Weights of a small mixture-of-experts language model, trained from scratch on English Wikipedia: 3 picks a token.
Below are experts of layer 4 (counted from 0) of a mixture-of-experts language model. Rows are named router (the router's row for the expert), up (a neuron's input weights, with its number) and show model dimensions 0-255. Each number is 200 + 20 x the weight over its row's rms, rounded and kept within 0 to 999.
Before each expert's rows: a language model's description of what the expert responds to; "mostly gets" lists some tokens that are sent to it at least half of the time. This comes from a sample of Wikipedia text that the model never trained on.

# expert 42
What it handles: Word pieces and table pipes in infoboxes and match tables, like age in birth dates, Pre-ve-za, re-pe-aled, and Loss/Win results rows.
mostly gets: " Loss", "finals", " Coordinates", " threat", "pen", " voyage"
router,222,205,221,208,163,186,226,186,219,173,220,146,211,234,191,210,199,176,211,219,207,191,207,234,205,191,166,177,195,164,194,185,163,187,216,170,171,177,207,166,211,182,236,206,210,181,194,222,205,189,214,224,192,186,243,190,242,186,192,194,170,203,218,193,206,220,212,232,198,204,207,199,214,191,196,229,182,184,191,183,161,197,196,217,175,177,221,170,238,195,198,207,190,213,192,189,224,182,208,229,202,224,196,216,200,195,203,216,175,197,240,222,221,145,202,185,219,187,210,196,201,227,189,171,208,220,210,236,213,230,161,213,229,210,206,190,195,208,224,214,207,203,218,170,198,175,201,187,215,192,167,180,181,222,207,200,189,149,201,200,234,201,216,246,192,230,200,215,177,198,182,184,203,180,214,225,198,189,192,192,221,207,229,213,227,157,187,190,200,202,200,219,194,206,183,193,214,194,186,213,192,222,206,209,203,186,187,224,235,179,181,180,226,187,198,170,186,170,207,218,216,192,184,194,223,226,174,218,233,231,206,173,197,191,214,213,214,211,157,195,213,192,227,180,194,231,212,194,180,206,142,188,173,205,191,166
up0,198,231,182,168,167,194,209,186,179,196,219,156,193,238,190,235,227,193,205,208,185,197,184,236,215,196,221,233,207,184,189,193,186,187,228,202,208,191,181,218,198,213,176,191,210,161,182,202,196,182,199,199,220,190,182,201,229,188,200,210,181,242,197,229,222,192,185,229,205,233,238,188,196,222,192,195,160,197,186,198,222,195,217,199,189,186,209,164,227,173,185,198,184,192,203,195,200,198,209,195,216,226,190,184,176,198,199,259,195,157,218,179,196,219,201,174,273,223,175,199,189,206,186,196,186,195,218,221,181,198,165,226,211,195,216,193,153,212,213,188,201,228,226,207,210,199,219,184,228,185,234,207,192,218,173,217,224,191,209,202,192,206,195,219,187,231,189,183,174,197,193,219,172,230,196,203,218,188,184,173,208,226,220,212,203,164,201,197,213,210,212,190,241,216,217,198,187,226,193,186,181,169,166,205,192,210,170,185,189,187,213,224,205,213,232,198,188,199,227,240,188,174,196,188,199,186,189,185,196,239,192,212,213,217,212,191,185,206,198,164,221,200,200,154,172,214,256,218,165,199,191,193,172,161,201,172
up1,194,179,207,224,176,222,187,222,207,194,189,202,213,161,189,182,206,178,193,221,201,180,232,228,189,224,211,199,174,219,219,211,169,207,219,222,218,166,172,176,195,186,215,218,175,184,235,202,213,182,252,196,205,189,223,202,216,186,221,176,186,220,185,219,203,224,187,193,185,202,215,140,215,237,230,196,191,188,214,189,191,196,208,202,194,161,245,212,193,235,218,188,194,183,210,162,213,219,201,207,210,236,228,210,208,181,184,234,201,185,231,189,212,226,237,226,204,216,227,216,173,216,185,152,173,206,176,208,206,229,217,200,205,218,189,205,200,182,182,191,216,173,220,174,200,182,187,198,179,174,225,174,182,229,201,192,188,177,211,193,208,205,186,198,201,206,199,215,209,186,203,181,171,183,183,186,218,191,175,256,230,194,207,202,177,184,170,218,216,203,170,242,195,213,201,168,220,189,221,191,184,193,176,161,188,179,203,207,224,193,204,252,184,195,162,199,211,205,206,198,222,214,201,212,191,196,208,186,228,207,184,146,217,203,227,219,205,159,207,192,218,205,217,204,203,171,203,210,182,179,196,180,150,182,205,182
up2,195,221,202,182,202,198,227,194,196,176,211,195,210,206,217,177,235,189,235,252,198,202,198,220,214,209,190,177,192,184,177,207,212,196,193,187,167,175,176,180,202,204,221,173,197,185,215,191,187,237,197,236,180,201,209,206,216,162,199,198,213,197,237,196,206,171,193,175,192,210,207,214,209,203,194,251,213,220,170,263,161,193,210,207,197,184,198,160,215,211,223,216,189,218,227,205,214,235,164,228,199,244,200,168,205,203,206,203,208,178,185,192,202,211,187,199,218,171,194,189,187,194,200,213,202,227,163,237,217,200,209,219,252,222,221,197,193,206,197,207,200,215,220,182,206,208,230,201,215,196,175,177,179,202,214,207,169,188,210,195,222,159,202,194,206,175,185,177,225,211,197,201,189,188,184,205,197,180,214,198,210,222,219,174,189,223,191,177,169,169,199,219,180,205,214,215,200,212,202,213,213,195,212,242,159,183,226,227,191,218,183,165,196,212,233,170,191,196,212,160,162,247,183,202,186,191,211,218,204,229,201,220,161,225,159,185,225,196,163,183,186,212,241,219,174,218,197,204,167,215,199,207,183,205,175,188
up3,199,197,195,190,185,203,216,188,201,200,210,198,218,201,153,189,219,179,176,209,176,209,211,193,209,211,200,220,221,208,199,214,184,201,223,188,203,197,183,167,208,221,194,199,206,177,193,190,190,173,203,186,209,223,209,184,209,194,238,180,227,205,160,143,212,208,199,215,191,165,198,203,215,224,196,161,184,204,194,196,193,214,237,227,191,223,182,212,158,221,210,212,182,207,198,203,205,238,227,246,226,197,193,201,170,174,180,201,225,196,224,166,225,198,198,203,189,195,187,171,174,185,239,192,178,195,165,224,183,203,223,173,254,228,193,197,170,230,220,193,164,218,193,241,228,208,197,204,213,188,170,194,187,187,194,181,201,181,195,216,215,175,180,226,215,254,229,212,173,210,201,168,193,213,221,211,188,217,186,161,201,205,198,203,180,190,211,195,165,167,222,220,195,217,202,241,197,200,179,183,183,154,193,226,219,153,202,214,209,223,184,211,203,209,187,196,188,177,211,170,208,191,201,203,218,204,157,176,188,207,177,183,197,195,179,199,175,194,186,234,184,175,183,170,190,214,171,180,165,190,201,252,182,210,202,187
up4,208,200,206,204,165,211,206,184,225,198,251,211,210,189,194,228,212,190,198,193,182,210,199,199,171,217,212,172,197,179,191,212,219,201,235,184,219,183,157,172,207,190,201,193,179,168,184,181,201,184,218,183,205,220,237,194,224,222,187,176,174,161,235,209,182,203,203,211,197,215,196,216,192,186,212,194,179,201,215,229,180,230,185,222,172,209,211,165,222,227,196,174,177,215,209,227,154,152,217,203,186,214,192,202,237,206,216,218,158,191,216,212,173,221,195,198,187,179,228,174,171,200,176,229,214,253,181,209,210,224,198,196,218,180,196,188,186,195,194,206,206,192,243,217,209,211,156,195,212,199,200,187,160,206,193,204,192,227,252,197,193,172,191,183,208,210,195,171,207,191,218,204,178,167,227,190,200,209,196,183,209,185,225,221,207,208,197,204,185,176,183,191,206,176,218,218,211,213,191,213,194,158,185,221,177,230,202,217,202,198,180,209,211,203,223,200,214,188,212,206,184,181,216,223,185,188,183,230,209,231,206,165,222,186,169,220,205,196,173,211,238,197,186,158,185,163,165,193,181,194,214,146,200,199,147,206